From a checkpoint of a small mixture-of-experts model trained on Wikipedia: 573M tokens.
Below are experts of layer 5 (counted from 0) of a mixture-of-experts language model. Rows are named router (the router's row for the expert), down (a neuron's output weights, with its number) and show model dimensions 480-575. Each number is 200 + 20 x the weight over its row's rms, rounded and kept within 0 to 999.
After each expert's rows: "raises" lists some tokens whose logits its average output raises strongly, later layers aside. This comes from a sample of Wikipedia text that the model never trained on.

# expert 1
router,183,219,217,232,195,211,211,198,218,217,225,191,183,218,218,214,194,209,204,217,221,184,202,198,224,213,189,182,182,207,219,198,225,225,242,190,199,208,169,212,168,195,193,221,165,206,211,203,202,172,202,175,198,229,245,218,163,173,216,208,208,221,212,211,223,212,213,200,203,166,221,199,146,234,168,186,235,175,215,173,206,213,224,170,205,181,187,209,174,195,200,203,209,208,204,179
down0,203,202,199,196,204,213,202,203,209,199,213,202,177,232,169,209,189,195,208,185,219,197,197,207,191,213,149,190,187,204,167,196,260,207,193,174,196,192,182,185,156,192,230,185,181,192,209,193,195,169,191,171,200,200,178,208,201,207,179,175,200,182,187,202,204,231,208,226,229,181,211,198,249,178,193,159,202,214,173,173,200,181,210,232,195,167,188,194,204,228,192,196,193,189,175,238
down1,184,202,225,189,170,188,202,183,195,156,193,183,201,223,176,205,239,219,215,224,208,195,207,203,184,189,198,229,217,249,167,190,218,186,224,201,207,179,193,204,197,193,181,182,220,158,161,223,221,221,214,190,219,189,198,162,192,226,181,217,211,190,208,184,175,207,208,181,172,211,216,202,263,204,208,222,201,226,196,182,191,186,209,194,217,194,196,210,231,215,192,207,189,216,216,203
down2,205,190,209,192,223,185,194,213,213,192,209,199,227,220,193,209,187,235,214,204,213,202,231,214,211,212,188,232,198,205,155,217,192,207,200,202,236,196,243,207,187,215,215,179,173,181,189,216,212,231,186,217,209,161,248,226,178,204,215,191,215,203,219,188,188,172,198,179,200,222,171,167,179,191,196,225,186,239,211,198,214,220,244,194,183,187,247,219,230,170,172,189,174,220,231,167
down3,180,221,216,207,198,221,168,186,210,256,192,210,193,223,198,199,183,200,210,190,221,202,177,176,225,211,195,197,195,204,182,220,212,209,202,215,236,177,200,191,196,194,221,205,201,198,178,180,203,160,196,208,212,232,192,241,182,181,188,203,189,192,220,211,207,213,210,172,176,204,185,187,209,216,163,205,197,210,193,198,201,230,172,199,180,156,202,244,193,193,214,211,202,162,211,226
down4,179,209,164,212,185,215,151,126,212,217,224,211,180,208,225,198,172,190,228,188,220,188,215,204,179,200,187,180,184,209,217,208,225,186,221,186,211,168,220,212,231,245,185,188,185,186,213,196,211,185,216,215,209,204,182,207,180,168,183,185,188,139,204,202,221,201,168,196,223,200,195,208,180,193,175,187,165,183,206,194,190,190,214,197,211,224,228,204,197,190,195,193,210,182,190,201
down5,179,189,197,193,194,205,258,222,220,176,202,150,161,217,198,197,196,214,190,220,189,176,206,240,206,192,178,237,195,212,201,201,188,178,200,180,184,263,203,212,218,174,189,184,203,162,194,169,195,218,194,191,193,200,177,202,220,214,192,178,217,208,228,208,209,225,196,200,208,177,160,187,216,183,177,193,195,216,212,220,201,216,217,188,207,210,219,190,221,203,216,193,226,219,194,179
down6,167,204,179,226,234,206,184,183,195,217,183,156,224,198,217,196,167,248,215,174,211,192,203,212,187,213,205,173,207,208,185,177,182,205,190,176,219,187,219,190,184,224,195,204,204,186,223,206,163,203,226,232,192,171,198,201,160,204,181,199,199,242,210,220,191,178,214,211,200,211,231,195,182,211,175,223,222,184,195,194,181,192,226,173,191,190,218,170,235,193,155,164,208,157,206,185
down7,208,200,194,222,188,218,206,185,176,189,193,183,222,186,210,179,193,191,176,205,211,217,204,168,239,238,201,184,221,178,217,210,179,218,188,172,197,192,177,211,213,226,166,194,195,216,225,196,204,221,200,218,204,165,202,213,228,213,175,216,185,216,173,187,205,194,232,174,186,188,207,198,204,207,220,205,186,188,241,244,200,208,192,214,166,187,212,206,209,219,186,195,228,215,202,231
down8,182,194,173,196,251,181,173,218,234,193,180,216,200,192,217,241,204,160,226,187,174,208,208,203,206,213,209,219,221,212,201,217,199,192,205,204,192,180,199,236,207,178,198,204,194,184,187,219,220,193,197,213,191,193,206,186,220,164,200,218,202,189,196,180,216,211,224,219,181,180,190,186,219,215,191,191,214,256,196,219,184,188,173,163,191,219,193,208,224,187,216,177,209,218,222,209
down9,174,206,173,207,198,212,207,240,209,209,197,197,183,188,155,213,173,214,170,193,214,213,221,215,190,217,199,206,180,166,182,200,222,192,192,155,199,200,186,164,174,207,211,236,203,226,181,192,175,174,196,199,225,181,172,208,182,190,195,186,170,201,205,215,194,230,207,217,188,183,183,202,198,225,239,206,191,173,197,201,194,204,202,187,211,239,199,216,173,185,222,143,186,172,225,236
down10,205,208,229,152,216,219,233,212,203,206,259,170,169,182,202,189,198,207,227,187,173,225,191,221,196,224,198,161,210,234,223,160,211,215,213,214,217,198,205,206,172,204,220,186,179,178,226,194,233,218,188,195,219,172,199,208,190,262,182,204,174,244,170,179,211,185,212,188,182,233,208,204,180,210,217,196,228,203,204,214,240,186,208,233,240,198,230,203,198,204,188,199,182,172,223,180
raises: ",", " of", ".", "mith", "'", " and"

# expert 0
router,187,199,179,191,195,185,197,195,213,196,205,217,234,233,244,224,194,164,199,212,179,192,186,212,191,188,209,196,224,198,214,181,199,199,216,186,228,202,218,163,200,191,179,211,180,225,187,197,180,231,194,186,189,179,165,197,221,208,189,147,219,148,209,209,229,226,175,236,196,193,210,175,215,205,186,172,201,191,203,205,195,224,189,157,178,241,218,208,203,213,204,221,219,195,195,218
down0,215,211,225,190,178,204,210,212,206,181,217,148,189,187,180,227,190,215,189,217,202,171,194,218,221,202,178,180,225,222,155,208,200,196,176,179,212,187,207,198,206,219,202,180,228,235,202,175,200,221,187,196,194,204,183,225,233,221,172,176,174,191,192,214,219,192,195,213,199,180,171,184,235,217,214,200,218,192,181,167,191,180,200,214,213,217,244,198,204,161,152,231,210,188,197,218
down1,218,229,206,209,175,215,189,227,166,176,200,220,210,215,192,226,199,223,212,203,217,244,199,227,221,202,194,200,211,219,196,215,172,211,205,185,195,195,203,224,222,229,183,237,173,199,180,216,244,193,223,204,238,202,209,204,187,198,179,230,185,230,197,211,219,222,187,219,181,210,171,235,180,167,215,165,196,208,184,213,199,228,180,207,187,167,165,149,196,211,188,156,203,192,176,203
down2,270,230,229,204,172,193,216,214,178,203,200,201,191,221,201,212,203,220,185,183,202,204,197,155,198,229,192,228,195,211,177,199,212,214,231,209,177,166,165,229,217,233,207,190,195,200,213,206,218,194,172,217,219,201,198,174,169,201,187,182,224,187,184,184,220,210,221,230,218,181,186,183,168,168,191,194,211,240,160,209,216,192,203,206,217,203,182,186,183,188,189,212,212,212,225,204
down3,239,186,211,190,227,210,222,190,204,201,188,227,167,227,185,192,193,191,213,229,169,208,178,221,198,206,207,201,178,232,197,179,185,217,217,210,164,196,186,141,192,197,207,214,187,197,191,152,202,229,178,222,214,150,190,196,176,233,194,231,213,200,205,205,214,214,183,192,204,183,210,232,208,210,227,224,214,196,164,215,205,231,201,224,174,174,171,220,228,171,196,186,217,166,180,231
down4,183,184,231,208,226,206,189,205,213,217,171,224,179,216,226,201,227,198,209,188,203,187,203,216,175,180,214,182,212,171,167,197,204,186,194,167,209,192,193,198,194,198,183,198,211,177,201,228,184,176,196,198,244,187,204,168,209,216,172,245,223,200,193,164,184,168,183,164,167,204,192,205,195,183,176,229,213,196,246,207,228,199,228,216,191,232,218,221,181,215,197,203,221,211,208,183
down5,223,175,185,208,209,187,203,199,197,181,201,197,194,231,189,223,203,164,216,229,233,214,186,207,198,169,207,214,211,204,205,223,218,189,196,200,216,225,209,158,209,202,208,210,213,198,196,209,180,235,216,185,183,215,234,200,178,186,191,199,229,188,179,153,227,174,207,220,201,196,176,210,227,200,189,163,207,213,200,181,205,204,233,192,192,190,168,190,177,208,190,146,189,184,188,209
down6,210,182,176,182,193,204,187,212,245,180,219,166,170,231,184,194,205,171,201,226,187,231,201,205,193,185,228,195,221,191,196,228,184,180,193,231,176,211,196,202,174,236,214,193,202,194,206,181,174,209,206,212,181,193,195,226,195,222,213,219,161,222,213,217,234,212,202,214,186,200,196,226,222,199,161,206,191,165,205,197,216,190,187,196,198,191,178,219,219,173,207,191,241,188,203,156
down7,173,171,216,197,235,202,255,205,224,165,171,188,213,180,177,194,228,199,211,188,191,205,209,190,217,201,193,181,224,167,157,200,241,201,187,213,165,217,217,248,192,192,209,223,219,182,230,170,182,178,191,170,207,212,177,191,177,175,198,215,190,223,211,229,178,156,206,207,211,174,192,185,191,219,179,232,189,186,206,198,207,222,185,212,237,200,177,187,244,187,206,200,168,166,176,169
down8,192,228,194,238,224,257,215,174,182,207,204,272,188,201,193,167,184,170,200,213,226,207,215,221,216,191,191,218,179,174,187,222,174,218,222,212,213,212,209,230,166,215,202,183,229,182,232,198,163,190,202,220,203,200,199,233,191,213,177,205,189,210,215,212,163,204,188,184,191,208,200,171,214,231,185,204,204,251,223,232,202,154,222,213,223,201,228,226,163,178,171,211,185,193,178,176
down9,195,208,205,208,170,212,197,206,214,219,181,215,219,163,161,160,186,203,192,237,174,195,168,212,224,209,201,162,199,205,226,212,230,225,211,170,213,266,215,186,244,164,200,215,177,205,192,234,186,196,207,170,179,200,200,219,215,197,175,209,159,201,199,209,209,190,165,198,213,223,230,172,212,187,203,198,194,185,209,215,210,192,194,200,182,169,193,204,206,191,204,229,206,198,207,189
down10,190,204,201,196,190,194,190,213,196,217,204,169,192,180,193,180,227,208,200,216,221,198,190,207,208,189,181,186,171,204,162,181,220,189,217,200,201,205,185,191,212,198,184,224,208,204,191,195,229,191,214,222,197,163,159,219,237,220,233,208,212,180,204,225,200,212,220,208,207,203,231,220,182,209,198,211,216,182,217,220,207,189,221,207,184,191,213,190,198,231,177,218,210,187,235,206
raises: "i", "o", "a", "e", "u", "on"

# expert 3
router,233,204,214,213,201,184,174,213,210,210,190,213,181,180,199,190,209,187,189,171,223,219,193,185,188,199,198,219,212,187,196,227,186,215,232,223,205,177,191,201,199,197,210,170,228,195,182,184,197,215,200,199,176,209,218,244,202,209,177,190,165,210,179,197,196,178,178,212,210,198,189,187,204,206,214,204,245,198,182,179,214,186,193,188,211,172,153,231,212,176,169,196,180,193,208,208
down0,194,195,230,185,216,198,216,212,189,220,267,208,202,205,194,206,205,193,193,164,201,214,233,207,189,186,200,211,216,214,220,222,203,179,213,178,229,197,214,185,162,189,237,204,154,197,234,225,218,209,209,222,181,195,188,195,191,197,180,198,205,200,198,187,192,211,233,200,216,219,196,226,205,225,190,156,170,219,191,205,199,205,226,186,179,198,201,210,207,160,176,239,198,185,194,174
down1,207,227,210,219,184,182,212,228,184,198,206,208,190,179,210,191,171,178,191,207,209,193,187,216,219,195,216,190,210,218,210,230,186,212,219,196,207,232,186,201,186,210,195,198,235,167,208,183,204,193,184,188,201,197,199,216,208,182,240,214,222,190,209,188,204,218,211,205,198,192,181,242,197,186,222,210,160,194,255,227,184,201,211,195,176,208,194,176,181,202,229,206,235,182,192,212
down2,184,204,207,217,184,198,187,192,219,190,221,188,185,184,212,169,189,172,201,191,226,193,186,232,215,214,188,211,207,213,198,207,219,184,186,209,191,191,194,229,209,191,193,178,210,159,201,168,206,197,173,226,186,232,223,223,207,199,216,191,227,198,235,199,191,191,209,183,200,160,226,221,209,196,210,200,222,190,195,227,196,194,207,184,188,200,243,161,188,205,183,223,194,185,205,191
down3,225,235,163,207,187,190,215,172,226,213,214,179,221,167,186,207,181,190,179,212,196,220,203,186,236,187,193,186,203,159,191,214,225,191,208,201,239,229,215,200,248,176,179,163,205,183,211,191,196,224,204,197,187,168,214,185,187,220,192,169,218,216,197,224,205,211,180,202,207,207,184,187,192,190,202,175,159,194,144,201,218,200,184,193,213,234,172,204,203,188,188,223,131,207,173,172
down4,183,176,187,188,230,186,219,159,174,178,177,216,193,205,199,194,175,214,194,193,183,223,224,176,213,209,201,182,183,195,183,203,210,196,181,219,199,208,213,196,210,193,193,219,187,219,151,184,173,219,216,180,137,187,193,230,183,216,181,199,218,210,202,172,151,184,182,185,211,194,206,231,207,197,179,209,189,193,168,236,223,176,215,202,201,214,215,196,175,208,220,218,231,185,198,235
down5,215,219,183,218,156,216,196,193,214,170,190,217,190,199,214,220,188,216,216,223,215,197,191,169,197,201,178,221,231,165,188,195,162,201,167,201,177,228,223,205,198,246,210,204,226,192,184,205,223,185,170,190,175,210,214,208,196,186,207,232,197,173,197,202,197,173,187,219,161,192,200,196,196,255,210,224,205,185,222,199,205,208,168,207,197,205,191,186,224,223,223,205,185,198,185,156
down6,211,191,203,224,197,190,202,179,194,192,184,236,219,216,204,195,193,172,184,181,253,219,196,213,191,197,197,211,194,207,213,183,212,196,174,222,201,198,182,206,233,220,222,187,195,184,213,190,169,201,228,184,231,254,201,232,223,198,209,192,207,205,223,225,192,220,214,187,218,219,225,193,220,208,190,201,178,187,223,193,236,220,213,167,212,187,219,165,154,182,236,222,183,207,201,177
down7,207,208,205,204,216,197,217,216,236,195,199,180,189,177,214,158,222,228,192,176,203,173,222,184,193,190,172,170,221,196,185,201,192,221,210,181,204,161,205,214,233,184,170,202,216,198,174,217,164,203,241,211,217,149,197,217,175,205,184,172,201,165,198,228,168,197,175,177,178,216,203,201,221,208,216,153,186,197,230,211,219,195,195,189,188,196,199,177,207,218,179,185,208,167,182,143
down8,214,175,167,214,218,180,203,172,205,175,207,197,194,203,168,198,189,173,177,223,197,186,199,218,214,194,220,210,165,198,194,212,218,200,183,216,203,180,195,199,190,182,203,202,185,214,208,207,212,237,220,218,200,188,218,178,194,198,171,156,203,181,207,230,198,179,223,192,201,175,202,178,163,227,213,179,185,196,186,244,231,206,160,191,204,203,221,219,202,203,200,185,186,198,214,202
down9,192,205,214,202,149,187,215,176,166,167,195,193,211,202,217,175,173,180,220,203,195,192,180,210,205,202,199,197,215,188,211,226,183,198,188,176,208,201,221,155,221,187,234,174,202,209,214,187,228,233,154,169,183,239,208,206,195,238,217,191,195,226,213,192,224,200,215,200,194,223,215,171,190,217,206,210,189,215,163,188,191,218,203,175,221,200,207,197,177,161,205,190,184,167,213,182
down10,161,202,159,198,181,214,192,205,232,216,224,211,185,187,218,199,206,219,223,174,199,205,229,160,196,201,187,186,187,212,230,187,201,195,207,228,201,188,170,176,199,166,209,211,192,199,251,173,207,193,220,230,195,213,177,198,197,175,194,189,220,186,211,213,188,228,156,178,190,182,173,223,194,200,191,196,192,217,191,228,174,215,208,209,178,208,213,190,188,196,203,219,228,208,186,174
raises: "a", "o", "es", "s", "t", "e"

# expert 2
router,184,208,192,186,187,189,223,189,203,195,167,212,196,207,212,176,186,206,222,204,237,196,200,202,218,199,196,199,219,182,158,206,174,194,216,226,245,217,181,224,217,168,186,176,200,222,216,196,206,217,226,182,192,207,229,193,238,222,234,175,157,147,197,177,204,221,197,169,234,193,193,232,210,212,217,219,183,182,197,197,197,183,190,215,182,160,201,169,198,211,180,187,211,257,192,187
down0,178,262,204,192,191,234,174,195,220,213,210,181,203,213,200,234,167,186,198,201,209,196,190,173,205,170,226,199,196,214,219,222,170,183,215,209,207,220,212,188,199,225,176,201,211,185,204,211,202,214,225,198,200,191,210,173,229,180,260,199,203,231,202,191,182,187,235,267,213,183,194,203,191,213,214,216,200,202,209,184,209,201,200,201,198,204,211,221,186,177,197,242,215,187,196,173
down1,209,175,207,239,201,223,209,204,190,151,205,154,167,210,212,217,249,189,212,217,206,202,210,199,178,233,164,185,214,191,172,194,179,231,157,193,198,194,197,171,228,202,164,149,166,224,191,201,216,188,216,192,245,161,222,187,204,193,196,220,202,175,166,201,194,185,226,235,178,215,201,215,237,161,186,190,177,192,184,219,151,185,187,207,183,205,195,154,235,245,224,187,190,204,210,212
down2,199,245,196,221,205,214,179,219,220,187,221,226,177,201,241,189,179,235,204,210,175,203,188,191,213,193,180,196,210,216,166,203,217,207,239,216,215,220,222,181,192,234,201,194,217,231,190,185,207,210,192,204,181,210,239,224,193,181,186,188,201,199,181,188,203,228,227,198,157,215,192,206,196,215,213,228,192,187,197,241,215,176,184,217,177,151,185,218,196,207,233,216,195,195,180,207
down3,204,186,193,200,255,212,166,198,226,192,205,233,227,160,178,195,180,189,189,188,209,171,197,220,187,174,180,221,210,175,186,201,174,169,193,205,242,203,234,203,193,224,201,175,201,169,180,161,188,181,182,193,239,176,213,216,194,216,181,218,191,238,224,217,180,226,209,219,196,207,213,216,208,180,185,198,146,203,211,223,237,188,207,173,201,210,226,185,220,220,210,250,195,210,230,214
down4,193,184,191,238,198,216,189,221,186,204,197,203,227,193,170,216,171,218,231,196,174,216,212,195,199,209,196,223,201,179,201,153,217,182,228,178,197,212,180,191,206,219,186,202,182,193,223,165,195,197,202,190,203,220,183,210,187,187,201,177,247,191,206,196,197,223,166,197,219,185,192,215,231,212,188,235,212,214,199,193,216,216,209,228,252,214,192,190,197,209,214,191,197,199,215,227
down5,233,197,156,236,252,217,202,208,177,146,226,185,214,230,184,231,197,201,221,199,167,179,195,225,204,195,217,233,208,173,190,190,207,183,203,205,171,194,211,223,210,205,162,214,220,232,181,193,191,217,192,190,204,181,221,215,218,219,201,210,242,185,168,186,191,173,211,191,224,220,237,206,183,186,223,209,203,197,195,193,201,206,202,213,195,199,192,207,185,216,185,196,202,178,194,222
down6,188,222,192,174,182,213,213,206,218,220,200,204,194,221,206,235,227,228,182,199,208,191,218,183,173,188,167,204,210,206,215,178,209,200,212,197,180,221,216,230,188,226,202,218,211,205,195,207,198,211,213,239,202,204,222,198,220,170,196,189,236,201,186,182,230,207,181,199,228,206,189,237,218,200,197,210,242,162,239,220,246,233,189,212,212,204,211,163,189,189,190,203,189,200,179,196
down7,196,216,201,187,195,219,186,184,191,180,212,223,199,200,186,223,220,208,188,197,180,208,186,210,211,209,213,207,222,207,226,221,187,205,242,179,190,191,189,236,197,173,209,222,201,193,144,211,200,205,209,219,213,183,225,167,184,173,212,216,214,206,217,216,216,218,191,179,220,177,230,148,207,248,217,208,234,194,169,191,235,203,195,201,194,175,209,216,194,181,222,225,191,207,236,155
down8,201,206,212,177,188,184,189,223,225,240,200,211,202,161,151,204,192,194,198,202,201,188,187,234,211,183,176,197,192,206,257,168,187,213,219,194,234,229,195,171,157,209,207,179,182,202,209,213,182,213,207,202,185,179,213,203,236,209,188,220,194,175,229,190,182,207,186,178,180,192,232,229,218,200,190,175,218,186,176,219,181,154,225,193,231,170,217,201,238,213,139,195,219,152,225,160
down9,169,171,163,216,196,187,215,217,189,199,197,199,240,174,219,162,200,187,209,184,220,184,190,187,210,179,230,179,215,232,182,166,201,201,208,208,240,221,176,214,224,224,153,202,198,213,182,236,220,193,190,178,198,210,176,224,196,170,177,210,208,218,226,223,189,203,209,222,219,205,231,207,201,205,211,189,193,186,164,180,204,247,209,221,213,176,194,236,200,192,199,189,232,229,202,207
down10,206,188,210,192,196,194,187,154,184,171,195,197,219,172,224,216,222,215,207,186,175,194,204,195,200,182,234,232,210,179,248,197,195,171,211,178,191,209,199,190,193,186,204,158,207,176,158,201,214,197,206,181,205,174,220,212,221,203,213,207,216,192,211,216,181,192,206,188,214,194,221,203,225,198,195,179,223,208,179,215,295,171,208,222,189,210,186,206,204,202,182,228,192,213,251,202
raises: "|", "==", "===", "=", "The", "===="

# expert 15
router,198,195,187,221,190,205,226,234,171,208,177,209,210,194,196,229,189,207,207,183,223,209,247,183,208,183,209,189,202,203,171,170,204,208,220,191,181,193,226,256,198,209,218,176,213,191,219,230,247,218,248,201,218,239,191,193,184,211,168,207,178,230,235,197,164,167,201,237,181,205,203,193,167,189,214,199,185,229,213,255,206,196,161,220,183,201,183,228,183,194,185,206,234,242,183,142
down0,198,185,215,197,195,233,167,182,214,175,167,170,221,213,194,207,169,213,240,209,203,205,213,208,199,208,199,205,192,231,183,209,150,212,224,199,184,201,178,234,202,202,217,171,203,196,217,200,183,193,196,210,179,207,158,219,206,204,219,211,161,201,224,199,238,205,199,219,205,198,198,196,193,192,179,218,184,258,180,219,206,203,205,222,169,214,227,235,205,190,194,201,217,193,191,209
down1,197,194,208,228,179,181,222,188,215,212,208,201,204,178,170,208,197,216,157,186,209,206,202,230,237,187,201,221,181,147,201,191,234,198,239,206,166,175,193,195,183,180,212,217,183,192,206,182,172,209,193,149,192,207,235,193,171,213,204,181,210,206,166,208,230,205,200,206,168,251,210,203,211,190,188,201,181,166,159,191,172,196,221,204,212,231,202,206,230,212,220,239,222,194,199,208
down2,233,177,230,189,236,184,183,220,210,208,191,184,174,198,173,180,164,171,201,174,207,204,203,223,201,217,210,221,195,192,181,204,202,194,196,190,183,182,236,209,223,185,196,198,215,214,206,206,216,202,199,204,196,153,227,254,213,169,220,216,247,222,191,215,231,210,187,197,192,203,219,193,205,215,211,134,163,214,190,219,220,171,184,216,216,170,220,194,198,185,169,216,214,203,185,213
down3,197,183,193,218,184,182,192,174,198,192,209,212,199,160,183,206,175,173,188,185,186,217,217,184,196,208,224,190,227,192,176,200,223,186,171,191,211,207,212,228,210,186,181,201,204,201,187,237,187,221,207,211,220,222,211,193,243,188,208,202,197,223,203,201,232,172,170,208,216,233,167,182,186,189,184,209,167,219,224,187,200,212,196,191,202,191,190,188,197,203,204,195,178,195,181,201
down4,136,214,218,196,186,228,179,205,193,223,225,205,210,194,229,200,184,172,169,211,197,189,189,194,221,186,202,177,192,175,190,177,189,215,203,166,212,185,220,235,194,174,204,199,193,225,197,240,191,211,187,210,194,211,226,182,205,219,201,182,212,218,200,210,198,215,231,203,170,244,241,156,222,183,178,215,190,214,226,191,209,199,174,185,179,222,157,212,191,198,203,203,200,223,164,243
down5,146,211,149,184,212,178,203,212,225,227,176,166,222,185,194,255,191,213,200,193,163,182,228,197,231,181,196,174,192,200,192,196,189,241,199,228,224,164,247,200,200,210,215,201,215,199,202,209,199,182,220,217,224,184,220,238,169,212,200,195,186,197,207,196,182,229,170,177,177,211,203,168,186,209,177,191,198,212,184,222,206,203,195,195,191,187,208,170,194,200,180,196,214,176,199,179
down6,208,201,190,181,193,193,180,178,179,187,207,223,210,164,224,215,215,223,187,183,232,219,189,208,203,225,165,167,194,231,215,206,191,183,228,217,170,196,202,192,206,215,206,203,201,190,196,216,162,216,169,205,189,184,199,176,217,179,189,217,183,200,198,229,213,196,212,153,192,195,218,180,187,229,246,198,198,200,202,173,206,193,188,212,216,220,180,216,213,208,169,173,214,195,197,199
down7,213,142,212,230,194,179,191,205,201,195,225,201,239,220,201,213,185,195,210,224,203,215,172,193,193,196,201,182,183,205,231,172,178,214,188,195,211,233,183,204,197,197,230,209,183,211,173,181,180,176,202,225,195,174,181,221,198,190,208,192,242,193,202,238,198,209,199,202,182,176,205,213,220,201,194,197,204,204,184,242,185,171,190,229,209,165,149,193,157,200,182,198,219,199,219,177
down8,188,168,205,216,181,170,198,215,220,197,183,184,215,202,183,175,205,214,162,188,195,178,185,163,210,183,206,193,237,227,214,195,229,172,211,235,208,180,207,204,190,229,188,218,201,211,209,174,172,188,193,201,190,182,196,205,167,213,184,140,198,203,185,183,220,193,171,233,172,211,221,155,207,197,171,166,211,175,211,205,206,155,194,223,189,164,197,198,234,167,194,204,173,224,178,205
down9,226,161,206,195,219,245,198,231,169,189,225,174,209,182,213,206,204,182,210,213,208,226,229,203,198,208,189,205,218,194,190,221,181,210,225,166,189,189,207,202,215,172,205,201,202,188,192,201,193,235,179,221,206,194,224,173,190,182,187,199,193,163,182,166,212,242,202,189,195,246,218,199,190,213,194,163,225,255,229,186,180,173,212,201,201,201,172,207,205,155,191,197,202,229,206,182
down10,183,233,188,198,221,197,219,206,229,223,166,190,202,204,197,211,180,208,210,199,204,205,176,250,188,227,214,190,199,212,199,197,207,217,206,196,202,233,185,214,180,179,188,194,209,209,226,199,212,185,214,185,203,199,205,221,201,200,179,190,171,177,215,250,215,205,179,205,139,207,206,166,203,210,183,232,206,198,155,206,180,238,210,215,171,197,225,187,239,204,183,199,206,172,190,215
raises: "l", "nd", "d", ",", "-", "n"

# expert 9
router,160,204,215,183,200,205,179,222,179,169,169,179,182,197,193,205,193,214,188,187,163,170,196,207,188,211,206,221,217,211,169,220,187,193,205,207,195,191,200,199,178,194,195,203,240,198,198,199,190,181,235,221,222,220,206,224,216,197,209,225,188,178,218,204,173,168,234,217,186,219,205,222,257,187,218,193,195,204,223,181,194,211,199,202,212,231,261,219,198,178,227,215,217,216,197,185
down0,182,208,149,205,181,174,180,200,222,187,192,210,186,206,204,196,173,210,150,218,176,195,176,170,213,174,186,161,196,211,187,208,137,205,208,179,242,176,178,188,235,246,200,196,204,196,214,219,189,198,196,217,219,184,214,198,198,189,224,150,239,221,222,232,205,212,232,192,209,175,176,180,244,220,195,187,215,212,215,197,228,223,181,159,204,232,214,171,175,194,220,194,255,221,171,208
down1,201,243,240,209,209,209,200,183,207,197,180,207,152,228,182,201,224,196,222,203,161,213,203,178,196,247,192,219,213,208,219,207,181,170,199,219,191,231,169,229,190,192,188,225,221,164,155,186,181,202,170,223,216,219,228,156,197,226,239,240,242,169,237,190,218,205,232,176,191,186,201,221,231,185,225,243,237,198,272,192,224,234,203,207,214,182,227,180,211,187,197,201,172,212,214,148
down2,163,186,154,208,187,203,225,182,237,206,231,224,207,177,144,189,153,193,190,212,195,185,198,192,198,194,238,175,192,199,193,166,220,214,229,182,188,212,177,222,201,200,192,210,195,218,185,157,171,206,193,197,196,194,179,223,208,184,189,200,201,163,201,200,215,187,180,193,246,202,174,194,224,165,204,205,194,192,204,213,242,184,173,203,211,218,196,223,216,200,199,182,205,223,222,188
down3,193,219,176,209,225,194,162,223,221,202,182,159,232,180,184,214,207,177,215,195,159,221,199,224,199,208,182,169,220,199,212,204,184,197,209,220,208,215,178,166,213,239,167,197,218,182,223,212,225,171,232,189,170,172,221,177,214,209,182,140,194,217,179,243,172,176,192,175,185,196,216,195,194,205,209,188,188,237,188,156,160,180,218,202,207,188,212,192,203,201,209,239,175,206,181,170
down4,188,198,187,180,197,197,206,185,197,211,152,216,221,212,255,204,228,221,187,195,207,219,213,261,213,185,209,163,180,202,184,216,210,174,216,237,206,179,206,214,168,210,176,192,190,188,193,179,140,248,196,192,205,193,179,192,237,183,171,224,178,187,185,217,207,208,190,195,212,189,248,182,218,207,182,207,201,188,199,240,195,230,176,194,214,229,207,189,204,182,189,192,221,164,198,219
down5,207,198,197,174,208,217,198,191,207,188,225,214,216,150,184,202,176,237,195,181,203,210,193,172,221,183,181,194,218,217,187,209,217,235,189,184,201,217,176,213,191,180,187,219,216,215,195,238,243,228,178,208,206,161,182,204,175,210,210,195,198,247,199,199,202,205,190,223,178,213,203,213,208,211,213,224,179,209,200,163,199,198,175,199,148,203,187,186,181,169,228,181,175,197,226,212
down6,207,221,204,231,190,204,220,200,169,192,173,189,228,203,229,179,182,185,212,191,166,201,219,228,184,183,202,217,240,211,212,206,183,224,233,185,147,195,201,199,189,204,202,190,196,182,164,181,209,211,193,217,205,218,202,202,207,209,156,180,195,228,209,166,195,183,203,186,206,191,220,196,209,230,198,179,169,173,226,178,213,182,201,218,175,227,202,178,226,217,212,228,202,214,176,206
down7,196,229,177,214,193,172,187,236,218,203,185,196,220,195,220,182,242,197,217,221,227,199,210,217,205,204,214,157,222,203,197,190,240,200,203,216,221,179,217,213,214,162,188,188,151,232,222,204,235,207,222,215,203,183,198,188,251,188,218,201,195,234,198,193,204,202,198,209,212,195,162,175,163,197,167,217,222,155,170,180,208,187,221,217,168,153,208,179,175,213,199,174,180,204,223,210
down8,178,186,212,226,189,172,193,228,187,225,191,193,212,207,181,211,216,221,236,198,219,175,205,193,184,215,179,196,205,214,177,206,174,196,179,207,176,201,241,190,169,176,207,219,210,199,232,212,229,208,215,180,201,195,167,217,248,222,187,191,189,199,175,217,192,208,206,216,183,201,198,191,243,227,183,195,225,185,212,184,198,179,220,211,196,258,224,171,186,182,190,181,176,199,202,197
down9,207,192,192,176,160,187,194,164,196,168,224,209,206,189,216,235,231,201,207,228,177,164,186,193,167,187,208,204,241,186,208,224,196,221,138,213,173,163,187,182,202,197,179,227,178,222,203,170,205,203,194,203,197,190,231,169,215,226,198,225,200,208,181,233,239,232,183,204,190,205,196,193,228,222,197,184,195,205,188,184,138,194,195,187,166,193,240,205,185,197,206,181,199,210,190,239
down10,226,207,195,201,192,190,194,192,210,206,201,167,217,198,206,195,189,163,181,185,215,217,184,196,210,206,204,190,225,207,240,190,200,211,198,206,174,197,187,200,212,229,173,212,175,233,228,210,229,239,203,206,180,200,214,211,177,186,236,201,181,180,177,174,236,208,215,202,211,209,228,197,168,203,183,209,199,186,181,192,206,229,197,187,177,213,176,214,201,228,205,190,206,206,152,188
raises: ",", ".", " ", " and", ":", "s"